{
  "d_shared_expert": 64,
  "router_score": "sigmoid",
  "routed_scale": 1.0,
  "n_groups": 8,
  "shared_expert_gate": true,
  "init_std_router": 0.0266,
  "norm": "layernorm",
  "optimizer": "adamw",
  "seq_len": 512
}
Below are experts of layer 6 (counted from 0) of a mixture-of-experts language model. Rows are named router (the router's row for the expert), up (a neuron's input weights, with its number) and show model dimensions 256-319. Each number is 128 + 24 x the weight over its row's rms, rounded and kept within 0 to 255.
Before each expert's rows: a language model's description of what the expert responds to; "gets" lists some tokens that make up at least twice as much of what it gets as of all text. This comes from a sample of Wikipedia text that the model never trained on. Tokens count by the router's weight.

# expert 59
It responds to: Pipes and numbers in score or results tables, abbreviation periods, and biographical words like born, former, married, appointed, Secretary.
gets: "|", ".", ":", " to", " (born", " Born:"
router [126 139 112 159 171 113 126  96 143 117 137 138 182 134 126 140 107 101 135 135  93 134 179 141 152 142 145 149 110 115 125 123  73 128  87 127 138 113 139 153  96 126 113 121 146 150 118 149 125 104  98 132 159 128 102 137 141 160 170 129  65 137 160 125]
up0 [201  94 126  96 133 165 117 135 109 116 110 118 142 153 108 107 131  86 163 105 130 119 166 119 120 139 135 169 103 113 140 121 131 138 126 105  72 137 140 152 116 141 164 112 128 145 164 110 158 139 125 123 130 122 116  65 147 181 108 128 166 118 175 127]

# expert 40
It responds to: Single letters or syllables inside romanized foreign names and words, often Greek, Japanese or Chinese transliterations, e.g. k-or-une, N-ih-ongo, z-h-èlǐ.
gets: ",", "h", "n", " m", " and", "o"
router [116 183 102 162 126 161 128 119 141 142 154 110 109 132 196 164  93 156 150 153 107 156 145 145 118 154 146 160 121  87 136 171 114 134  82 128 132 133 124 144 126 120 111 118 154 128 101 107 125  81 136 154 165 126 166 136 129 150 173 127  91 148 136  94]
up0 [144 131 171 111 101 122 131 165  98 153 139 137 172 140 126 114 136 179 153 151 127 110 159 128 114 141 142 119 126 125 122 121 113 131 109 105 158 139  98 125 130 148 125 120 115 116 107 136 117 119 133 115 131 146 164 122  83 157 113 135  88 112 103 135]

# expert 5
It responds to: Articles the and a after in or of, plus word-start prefixes such as pre, post, pro, per, Trans, often in formula-heavy technical text.
gets: " the", " a", "ac", " this", "r", " post"
router [136 146  89 187 181 115 146  54 110 126 131  99 154 142 132 121 144 141  90 123 103 142 133 150 114 128 160 148 146  87  99 114  98 113  97 135 134  91 142 122 132 122  99 102 154 166 128 124 155 132 102 143 148 133 135 118 120 119 171 136 109 114 139 136]
up3 [ 87 131 144 116 135 109 124 162 123 163 148 144 129 106 122 102  88 139 100 139 113 128  97 114  90 128 125 135 147 150  95 170 141  78 135 162 163 103 114 122 129 136 106 132 128  93 148 132 124 146 144  81 141 100 141 117 140 149 110 131 116 142 157 135]

# expert 13
It responds to: The word the and other determiners or possessive 's after prepositions like of, in, to, before nouns such as same, first, end.
gets: " the", " The", "The", "'s", " this", " his"
router [127 141  75 171 167 138 129 114 130 142 169 112 120 157 140 158  86 112 131 121 121 151 115 122  84 109 130 151 153 123 142 124 117 142 123 134 173  96 117 165 106 123  96 109 168 178 112 117 158 105  96 144 144 108 151 159  94 104 194 107  85 141 170  96]
up0 [106 137 118 164 107 162 112  94 102 118 140 102 130 102 120 127 150 113 166 138 119 128 126 145  97 121 119 122 119 128 130  95 168 149 102 122 144 139 133 145 138 102 114 141 106 142 130 151 134 145 155 142 139 110 175 154 123 125  99 117 122 121 104 127]

# expert 52
It responds to: Statistics in place articles and sports tables: Total: under Area, population, is located, table cells, and goal-minute apostrophes.
gets: " is", " in", " of", " to", "',", " population"
router [134 116  86 163 176 122 107 131 144 163 169 138 120 136 129 102  59 127 127 104 138  89 120 128 130 126 103 121 164 117 146  77  63 130 105 139 141 138 143 119 132 166 112 108 125 145 101 123 155 104  88 172 123 124 116 104 108 159 155 116 111 123 148 152]
up0 [149  98  97  83 187 144 141 149 133 182 134 166  86 154 107 142 121 143 145 108 166 104 138 156 146 126 129 118 138 157 175 152 131 133 112 117 172 112 144 104 147 130 100 126 142 124  94 127 128 139 111 142 116  98 164 109 138  92 106 128 121 148 128 107]

# expert 28
It responds to: The word by before an author's name, initials and honorifics (B., P., Sir, John), and capital letter pieces in codes or titles.
gets: " by", " John", " H", " K", " well", " also"
router [136  96 117 148 131 142 140 111 145 148 173 117 112 144 119 144 125 141 146 150 142 109 137 111 108 173 142 132 138  97 118 108 144  70 105 136 158 140 147 175  82 143 119 111 181 132 106 114 146  85 140 169 171 124 116 159 109 140 171 107  81 158 149 123]
up0 [144 107 117 145 137 165 125 153 132 126 167 112 142 101 140 142  97 124 167 147 148  98 165 126 149 138 148 133 112 130 106 137 137 126 134 122 111 106 131 124 172 131  96 150 125 104 123 155 119 152 118  99 117 129 136 137 150 103 108 127 141 157 144 166]

# expert 57
It responds to: The ü in German names like Hübner, Grüne, and common nouns or "of" in technical, civic prose.
gets: " of", "ing", " other", " a", "in", " that"
router [120 124 125 188 150 122 116 114 127 143 148 103 151 139 123 166  93 109 130 136 147  76 139 108 113 146  63 179 117 103  92 141 100  60 104 141 163 113 162 115 154 130 101 139 130 143 128 126 138 102 118 163 158  92 141 187 106 121 120 131 109 147 124 108]
up0 [121  94 139 181 165 104  85 111 110 165 132 144 176  51 106 119 115 124 105 104 134 127 134 141  86 151 123 126 123 127 120 132 173 138 109  78 111 147 109  88 116  83 100 126 116 125 101 111 128 134 138 143 143 139 138 108 144 101 164 116 111  96  89 101]

# expert 56
It responds to: Colons after infobox labels or team names that precede numbers or names, such as PIN:, ISSN:, Thai:, and row-starting pipes.
gets: ":", "|", "',", "s:", "j", "°"
router [141 162  94 164 146 166 133 135 133 162 138  82 104 153 101 135 104 144 112 132 112  93 105 168 106 144 116 138 129 118 104 129  58 138 128 124 123 156 130 148 100 139 107  90 130 102 104  95 107  93  79 164 136 122 105 129 141 162 171 104  99 163 156 116]
up0 [178 134 120 137 121 131 124 134 132 102 143 133 126 169 145 107 130 131 106 127 147 154 145 103 129 139 146 177 119  88 117 155  95 167 118 142  96 143 176 119 145 129 180 165 152 145 153  93 144 126 156 133 119 125 102 135 113 147 129 142 102 126 131 167]

# expert 44
It responds to: Commas and and between items in name lists, author citations and taxonomy, such as Wozniak, O'Hara, Senowbari-Daryan.
gets: ",", " and", "a,", "s,", "e,", "),"
router [158 100  96 116 139 140 111 142 134 125 174  94 118 107 123 150 121 102 112 134  95  93 150 125 107 158  95 139 177  84  90 113 100 110 101 128 152 153 121 121 142 150 125 112 116 140 144 141 118 137 122 148 170 101 135 127 105 128 159 130  93 129 127 121]
up0 [120 139 170 110 106 122  78 168 118 104 195 112 110  93 113 139 160 143 132 142 122 112 111 129 144 130 125 146 160 132 121 175 114 103 102 115 131 171 100 104 198 122 153 179 112 106 128 156  97  97 127 139 139 139 156 137 122 128 132 106 106 128 141  93]

# expert 9
It responds to: Separators and numbers in sports statistics tables and legends, such as semicolon-ended scores 1–1;, A;, and cell pipes; also "the".
gets: " |", " the", " a", ";", " 1", "|"
router [127 129  80 145 130 162 160 110 105 139 135 106 155 111 142 104 133 110 118 122  90  89 133 124  98 141 141 153 146 130  98 117  96 152  83 145 136 157 126 153 122 142  87 124 149 135 103 137 109 105 131 156 147 100 136 148 127 135 173 117 126 152 144 156]
up3 [136 134 159 151 121 100 120  99 126 146 142 149 113 120 108 132 148  67 102 165 158 115 137 112 128  51 134  92 136 101  91  93 140 169 120 146 173 144 118 126 140 162 135 154 101 127 126 122  70 103 171  97 143 120  75 142 136 174 100 116 115 104 143 108]

# expert 55
It responds to: Name-internal syllables el, ol, al as in Chaban-Delmas, Cholmondeley, Hapoel, and common words like on, school, is, to.
gets: " Al", "el", "al", "in", " is", " to"
router [130 136 104 185 149 104 147 129 162 139 141 140 154 149  91 155  60 114 131 116 114 130 133 111  91 131 154 167 133 127 118  89  86 145  84 124 132 142 157 139  96 133 141 108 138 124 150 120 129 147 123 149 146 136 145 159 159 116 145 128 120 143 140 138]
up0 [135 100 110 166 141  79 107 173 160 165 132 153 110 166 136 154 124 114 127 125  70 103 137 143 125 115 133 113 152 115 147 135 133 137 112 144 126 106 138  68 153 105 164 125 118 141 119 154 174 127 109 123 161 142  95  93 123 146 137 160 132 129 127 165]

# expert 10
It responds to: Compass and title words opening place names or titles (South Carolina, North, Central, Super) plus was, been, be, and the article a.
gets: " was", " a", " be", " were", " South", " been"
router [176 138  65 138 154 120 147 124 124 158 152 124 178 127 106  93 121 103 121 161 152 137 148 149 136 122 172 124 113 130 126 123 104  94  91 143 172 108 135 146 136 111 117  98 172 158 114 129 154 122  97 134 129 148 133 140 112 132 152 137  98 151 159  85]
up0 [118 127 165 104 157  93 126 122 154 111 135 150 141 116 119 132 139 124 118 113 120 129 114 170  84 123 133 180 140 154 119  95 129  88 109 130 122 135 129 114 126 170 112 151  94 119  79 129  81 126 162 123  97  70 130 121 120 129 138 103 144 107 109 122]

# expert 25
It responds to: Single lowercase or capital consonants opening a name or word, like p in Špokas, n in natives, N in Al-Nasr.
gets: " ", " N", "p", " d", " F", "t"
router [157 116  67 194 146 150 147 138 133 128 166 113 133 189  71 151  92  78 158 149 127 116 144 144  93 144 105 157 135 108 122 153 104 152  85  97 128 193 120 170 122 131 111 103 129 124  96 133 121  58 110 137 159  91  93 120 102 132 156 167 115 115 138 154]
up3 [170 154 146 128 139 197 133 166 117  78 140 165 167 139 122 136 132 100 132  84 101 109 112 105 144  61 156 151 149 146 135 136 115 126 103 106 145 140 142 167 128 155 123 164 132 127 130 148 101 122 150 124 111 139 171 159 130 133 124 112 109 112 145 133]

# expert 2
It responds to: Determiners and possessives right after prepositions like of, to, in, such as the, their, our, his, 's.
gets: " the", " The", "'s", " his", "The", " a"
router [151 125 111 173 173 112 134 139 120 131 187 121 121 135 144 144  99 138  84 136 159 135 125 158 108 160 138 124 122 131 115 138 105 136 100 163 153  94 136 149 125 118  93 123 118 176 136 120 137 121  74 126 143 126 161 111  80  68 154 115  94 130 141 145]
up3 [135 145 141 113 172 131 134 167 122 100 127 160 126 139  80 103 145 110 127 122 129 144 110  96 200 111 122 112 117 121 155 162 108 134 112 131 150 136 102 180 152 134  89 148 127 181 128 118 153 101 129  96 108  92 162 137 103  80 144 128 100 114 116 142]

# expert 4
It responds to: Determiners and possessives right after prepositions like on, at, in, especially in narrative text about voyages, battles or matches: the, his, their.
gets: " the", " a", " at", "'s", " his", " in"
router [120 133 105 157 125 133 122 135 166 155 160 103 102 148 152 150  43 100 179  94  89 132 109 119  92 164 138 110 123 124 137 100 107 117 103 137 171 108 143 152 165 141  84 101 107 122 118 109 132 113 141 142 114 139 103 165 108 119 143 111  69 114 116 115]
up0 [110 151 166 144 160 119 136 136 119 103 107 131  90 112 146 122 106 130 159 158 135 134 108 159 140 148 153 147  94 169 110 144 150 158 124 133 153  87  85 142 134 110  82 171 166 136  70  73 142 136 116  76  88 156 123 118 123 118 158  88 160 150 147  80]

# expert 45
It responds to: Vowel pieces inside Arabic, Persian and other transliterated names and terms, such as Qur'an, Mu'awiya, Ghulam, Hasan.
gets: "i", "u", "a", "ra", " in", "o"
router [158 126 122 183 123 158 132  93 185 155 181 121 155 169 139 121  74 131 150 118 135 129 147 145  76 106 109 146 127 116 141 127 123  87  92 140 121 125 124 166 119 118 118  61 159 154  97  59 124 135 138 135 145 144 128 153 156 177 164 136 126 123 146 140]
up0 [111 116 107 106 136 135 125 100 118 161 135 134 120 116 185 124 111 109 151 155 155 131 116 146 151 103 116 116 153 147 107 125 173  77 133 147 128 153 135  96 135 119 141 139 115 122 114 143 112 155 142  98  57  95 154 128 122  91 160 132 117 149 117 139]

# expert 6
It responds to: The word the, of, and compass words North, South, West in military, naval, honours and institutional names, e.g. Order of the.
gets: " the", " of", "'s", " South", " North", " The"
router [175 142 122 150 134 140 187 108 140 150 163 142 121 153 111 123  92  95 131 121 116 108 151  93 127 126 128 124 149  90 116 100  91 104 102 148 137 144 159 136 112 135 140 115 178 129 123 116 124 140 109 137 145 135 131 131  87 122 165 107  65 134 172 105]
up0 [128 133 149 123 172 107 165 133 142  95 121 130 109  74  89 110 135 167 122 150 166 101 100  93 137 135 170 176 156  90  96 127 185  77 118 161 115 112 147 129 148 134 174 142 159  65 156 103 154 145 134 110 118 153 136 151 127  86 143 102 143 137 146 118]

# expert 63
It responds to: Word pieces y and s inside Greek-derived or foreign words (phytogeographic, Magyars, labyrinth), plus Israeli club names and connectives.
gets: "s", "y", " to", ")", "ing", "e"
router [149 147 113 148 111 116 127 145  97 102 147 127 144 132 122 133 116 128 126 111 113 129 152  73  84 177 144 154 119 112 115 115 100  95 102 137 137 117 113 161 116 124 134  96 142 144 140 129 140 111 138 123 140 125 145 121 133 130 134 122  81 132 163  98]
up0 [103 121 110 116 120 146 134  76 119 145 123 125 144  98 108 120 134  98 154 113 118  94 109 156 132 122 138 174 116 152 134 119 144 135 115 171  96  77 128 112  88 142 118 176 148 118 116  72 133 111 143 138 108 129 103 164 136 127 138  78 187 127 144 119]

# expert 21
It responds to: Word-initial single letters like b, f, F starting names or titles, and minute numbers in football scorer lists such as 58', 42'.
gets: " F", "-", " b", "f", " f", ":"
router [124 133  90 128 179 159 150 132 113 188 158  84 152 173 131 130  88 125 135 145 126  96 153 180 116 125 113 163 109 123  77 133  95 119 115 153 146  91 144 141 108 135 122 114 105 116  99 128 124 129 107 153 144 115 110 153 118 131 163 133  85 130  94  80]
up0 [148 126 152  95 117 150  94  97 174 145  94 150 128  88 134 150 174 116 118 126 132  95 167 129 115 146 160 143 123 153 132 141  87 166 110 136 143 151 105 169 134 109 111 132 137 152 134 133 153 141 141 136  74 116 126  95 117 116 113 126 110 190 123 122]

# expert 33
It responds to: Prepositions, conjunctions and short words in film, TV, music and game descriptions, such as to, of, and, up, featuring.
gets: " of", " and", " up", " most", " on", " first"
router [133 112  66 141 182 135 146 115 136 126 188  98 144 162 143 109  62 144 115 158 118 142 133 138 138 132  89 152 150 120 140 144 123  83 101 112 162 110 121 130  99 136  99 135 130 147  89 107 153 106  91 174 126 135 122 134 113 123 161  89  84 139 136 137]
up0 [152  82 126 124 146  97 120 149  87 153 114 119 129 120 122 117 156 159 121  88  78 140 135 151 120 136  86 145 128 151 108 165 176 155 128 104 145 162 118 119  76 137 117 142 111 160  73 142  96 110 135 150 130 170 111 123 117 115 103 120 144 105 184 123]

# expert 50
It responds to: Colons ending book titles, quote introductions and list labels, such as Going Underground:, Born:, Kingdom:, Sex:.
gets: ":", " that", "s:", " D", " de", " et"
router [120 150 113 179 174 128 132 112 120 130 116 113 130 174 111 128  98  91 143  87 117 144 144 179 101 160 111 147 146 112 102 138  95 117 114 120 124 145 105 140 108 129  89  95 146 142 125 104 157 139 102 150 169 134 121 134 146 115 154 133  90 149 128  71]
up0 [145 133 163  97  74 109  87 116 103 142  97 126  86 107 144 135 121  90 131 148 109 138 109 138 122 126 115 145 105  85 130 165 116 136 108 150 109 119 135  83 118  98  90 116 108 150 112 143 168 150 150 146 100 151 115 136 114 120 105 119 141 130 169 141]

# expert 61
It responds to: Syllables ing, on, s inside Chinese and other Asian or foreign names, like Pingyang, Chingiz, Hong, Wang, and suffixes like -ing.
gets: "s", "on", "z", ":", "ing", "in"
router [148 142 110 144 146 141 145  95 166 136 161 113 184 166 121 141 124 101  90 135 129 102 140 102  77 144 116 142 148 110 126 127  87  82  95 118 161  90 115 147 127 128 130 119 165 146 116 119 117 134 125 166 115 116 164 132  91 122 178 114  84 127 129 109]
up0 [128 128 105 132  98 144  85 103  92  97 107 116 142 150 154 137 154 116 142 146 149 116 111 130 115 145 117  97 150 150 147 117 148 103 137  70 161  93 131 125 101 146 114 129 117 152 104 154  46 152 162 114  93 129 155 154 142 138 106 118 105 132 134 137]

# expert 30
It responds to: Modal verbs would, will, can, could, the word to after motion verbs, and the dash in Gold medal – first place.
gets: " ", " to", " P", " would", " =", "t"
router [ 88  93  56 160 142 141 166 153 142 133 143 105 145 166 141 144  90 129 131 116 140 146 121  94  98 137 104 128 125 111 127 111  62 153  96 158 111 139 150 182 114 146 134 139 132 110 116 131 121 101 100 134 182 149  98 127 127 150 193 174  94 128 144 117]
up3 [ 87  87 126 115 123 142 126 151 113 137 131 113 163 143 148 146 113 178 135 162 148 132 135 111  87 149 148 133 143 149 143 164 135 130 126 148 121 150 115 124 124 128 116  99 113 139 120  88 135 119 126  80 117 142 107 128  92 132 128  73 112 151 119 148]

# expert 31
It responds to: List-opening hyphens in date lists, decimal digits in coordinates, the word to, and onset pieces like st, sp, w, h.
gets: "-", " to", " d", " w", " st", " h"
router [165 139  88 167 141 182 117 125 130 144 185 128 148 152 128 116  99  75 124 163 128  97 138 145  79 132 125 134  96 136 156 137  93 150 106 134 140 131 157 155 119 126  97 115 103 155 123 109 135 139 129 125 165 105  85 138 121 126 137 172 104 132 131  88]
up0 [184 122 155 153 149 163 124 136 137 118 134 140 148 121 128  84 118 138 138 142 127 123 120 173 115 104 123 152  98 145 132 168 138 125 127  97 107 164 134 122 130 142 115 136 130 124  91 111 121  94 107 108 111  80  72 117 154 101 138 137 147 104 174 158]

# expert 62
It responds to: Middle pieces of ordinary words like en in Scenes and er in prerecorded, plus labels such as Born:, Died:, Released:.
gets: "|", " in", "er", "en", "ar", ":"
router [135 111 117 164 171 136 163 132 108 179 169 128 154 136 147 146  86  98 112 153 139 124 133 102 114 169 124 140 127 109 116  70 121 124  95 150 133 111 144 168 115 125 146  94 140  92  92 123 134 150  84 163 143 101 133 155 138 144 153 131 119 140 131 151]
up0 [133 182 118 155 133 108 119 129 141 114  99 109 150 155 124 138 136 113 128 146  89 129 149 164 106  99 156 141 167  90 110  88 111  97 120 149 111 147 157 108 142 122 149 123  69 153 101  98 116 120 115 178  96 118 109 119 137 101 120 114 112 139 111 167]

# expert 32
It responds to: Table pipes in sports results and commas between place names, such as Glasgow, Scotland and Ballroom, Chicago, with 1–3 | 1–3.
gets: " |", ",", ")", "),", "a,", ";"
router [129 117  92 156 154 129 139 111 131 141 148 105 115 138 134 141  74  97 142 112 117  97 130 124  91 154 114 175 138 133 122  99 122  94  97 103 135 115 130 149 119 129 102 100 148 133 117 125 105 130 113 149 159 147 123 150  90 170 167 139  76 131 107 118]
up0 [111 141 122 126 137 104 119 128  84 115 136  86  69  98 137 118  92 123 178 109  98  74 104 143 157 130 133 156 128 168 134 107 159  93  95 110 162 128 118 124 140 138 156 120 105 103 118 164 102 122 151 137 115 114 133 128 141 166 120 140 122 126 121  91]

# expert 14
It responds to: Commas fused to word endings in prose clauses, such as es, is, ion, plus verbs and nouns like considered, decision, states.
gets: ",", " of", "s,", " in", "e,", "a,"
router [165 138 101 174 152 122 169 129 146 140 170 124 140 147 131 144  88 108 151 140 113 136 124 115 152 154 103 137 111 104 111 102 125 110 112 116 118 125 111 151 151 118 108 110 146  94 136 101 103  85 124 121 143 145 107 156 103 122 158 120 105  95 106 117]
up0 [148 158 104 118 140  85 141 149  80 120 110 135 110 134 130  92  97 107  69 157  92 109 117 113 132 153 117 165 111 135 169 153 140  87 108 140 152 142 121 120 107 108 125 152 122 144 192 120 157 148  93 128  97 132 130  79 132  86 128 118 158 101 180 160]

# expert 29
It responds to: Single consonant letters at word starts (w, n, h, ch, p, Q) and numbers in tables of election results and sports squads.
gets: " ", "p", " P", " h", " ch", " n"
router [144 153  91 193 163 161 154 155  89 150 146 100 145 170 119 148  81 130 146 126 121 111 131 139 102 138 142 164 135 123 140 110 124 122  93 122 151 157 143 166 118 125 142 105 153 147 128 128 101  90 115 135 166 159 109 155 112 189 174 143  93 124 141  74]
up0 [152 154  83 174 139 166 146 125 129 145 132  80 115 144 170 129 120 124 116 108 116 100 111 167 118 130 149 115 107 135 105 114  73 128 132 114 142 166  91 114  88 167 155 116 101  99 119 159 132 117 147 181 177 110 130 135 121 127 126 128 110 146 151 109]

# expert 49
It responds to: Syllables al, el, il inside names like Malawi, Salma, Salford, plus table cell values like slashes, scores 4–1, and +10.
gets: "al", "el", " Al", "il", " /", " 7"
router [131 101 122 134 154 130 149  83 150 140 150 111 126 161 114 151 124 115 117 149 131 134 104 139 116 178 109 192 136 132 122 107 103 137 101 135 183 157 171 146 112  96  73 104 161 109 118  81 113 113  99 144 121 134 141 164 111 179 160 159  91 155 152 132]
up0 [167 136 157 143  93 119 135 151 112 145 142 114 122 113 136 138 138 102 166 100 148 158  99  97 114 148  97 152 103 128 160 106 119 131 127 137 114 111 143 147 138 138 111 139  85 111 152 126 117 122 131 103 108 139 122  79 119 138 145 143 116 148 111 129]

# expert 12
It responds to: The preposition at, plus semicolons and punctuation closing entries in infobox Education fields, as in at the University, Andhra University;.
gets: " at", " the", " to", " At", " of", " from"
router [147  92  72 161 171 150 167 121 133 131 135 103 151 174  89 123 127 104 141 115  70 120 127 145 100 135 136 133 136 136 133 102 124 132 103 144 136 120 152 215 115 152  82  90 133 142  86 106 108 118  91 107 139 137 124 130  88  96 172 158  88 150 105 119]
up0 [139 104 104 118  92 120 145 129  99 125 114 120 150 161 113 118 159 100 100 121 124 130 137 123 143 144 141 153 120 148 167 127 164 138  96 124 131  84 114 127 130 119 118 135 139 114 119 122 105 139 126 117 102 132 133 166 107 117 152 168 127 134  86 121]

# expert 27
It responds to: Commas after names, "(199" in reference years, by/to/also in prose, and the c of LaTeX commands like \cdots.
gets: ",", " by", "c", "-", " to", " "
router [134 135 108 171 140 127 128 140 151 157 188 141 126 122 105 152 139 108 154 123 135 106 139 137 137 195 115 108 161  93 122 127 101 132  97 124 158 167 126 120 103 116 101 115 120 121 152 123 144  84 125 147 144 122 108 125 135 123 160 115  96 121 103  94]
up0 [116 115 134 144 139 109 102 110 118 162 141 109 181  79 124 115 153 137 118 121 152  70 113 140  95 112 132 103 138 125 103 138 104 165  95 114  96 122 138 134 153 115 128 224 137 111 133 150 131 105  87 109 150  94 124 143  75 140 127 112 119 155 138 128]

# expert 7
It responds to: Pipes, equals signs and line-start tokens in lists, tables, taxonomy boxes and infobox fields, such as Genus:, Website:, Notes.
gets: " |", "|", "=", "B", " 0", " b"
router [136 118 102 114 177 133 164 117 142 135 161 137 142 152 131 116 114  99 114 119 126  86 144 114 133 145 127 160 143  99 112 142 102  66  82 133 136 139 155 144 128 136 103 137 183 127 135 133 137  94 109 165 147 130 121 140 156 149 157 174 126 145 160 146]
up0 [ 89 156 141  91  61 144 152 141 149 133 145 155 100 123 116 109 108 101 110 166 119 141 116 139 145 172 175  81  55 141 124 126 135 143 126 153 108 117 149 164 102 109 104 107  85 118  98 159 157 107 108 123 144 137 110 124 141 115 103 132 126 140 166 107]

# expert 41
It responds to: Single vowels and short syllables inside proper names and song titles after a capital, like L-u-ang, D-o, McNam-ara, Do, Me.
gets: "a", "o", "i", "u", "e", " D"
router [143 165 124 166 149 145 192 128 169 141 179 101 112 145 154 137  99 132 161 138 105 145 145 125 103 112 101 139 170 111 112 136 113  93 110 107 127 123 140 158 179 125 107 125 127 153 113 102 134  81  90 131 152 106 123 169 146 102 156 123 113 143 143  79]
up0 [128  95 153 101 119 125 165 125 163 136 148 161 155 172 115 151 102  60 133 118  91 152 130  86 149  96 103 127 136 147 160 122 113  93 107 120 136 125 126 108  99 115 159 143 104 155 153 172 107 121 103 116 104 141 153 102 112 147 120 143 156 125 135  98]

# expert 3
It responds to: Possessive pronouns and articles before a noun, such as his, her, their, its, a; also table pipes between stat cells.
gets: " a", " his", "'s", " |", " their", " her"
router [141 137  96 159 161 105 107  96 113 186 177 138 157 131 118 146 109 115 108 119 124 159 141  82 145 152 137 108 109 113  76 131 103  87 109 116 129 128 160 177 101  88  88 116 133 116 142 121 126 114 102 172 141 160 136 138 121 160 155 107  84 144 123 123]
up0 [108 157 127 112 146  86 137 130 172  93 158 143 141 119 117 110  93 147 166 127 139 162 116  96 158 105 138 111 121 113 114 103 159 130 107 136 131 154 138 128 103 103  97  82 103 111 147 145 133 122 142 155 114 178 165 105 143 127 122  96 112 127 136  92]

# expert 0
It responds to: Possessive pronouns like his, her, its, their, plus capital-letter word starts and pipe separators inside sports league tables.
gets: " his", " her", "'s", " their", "A", " its"
router [145 146  94 160 158 145 161 126 131 156 167 109 122 134 139 126 115 116 150 125 105 128 142 121  62 127  87 151 144 106  81 118 116  94  99 140 154 163 167 157 131 117 102 106 171 147 138 100 126  57 109 152 145 148 140 154 110 138 153 124 106 153 134 115]
up0 [155 124 110  93 155 133 127 153 156  67 161 169 141 131 101 137 122 136 136 128 145 117 118 189 175 146 122 125 128 151 179 148 131 121 118  92 128 162 159 190 123 164 144 114 185 174 122  90 155 122 103 109 134 120 129 103 107 129 172 132 133 165 142 143]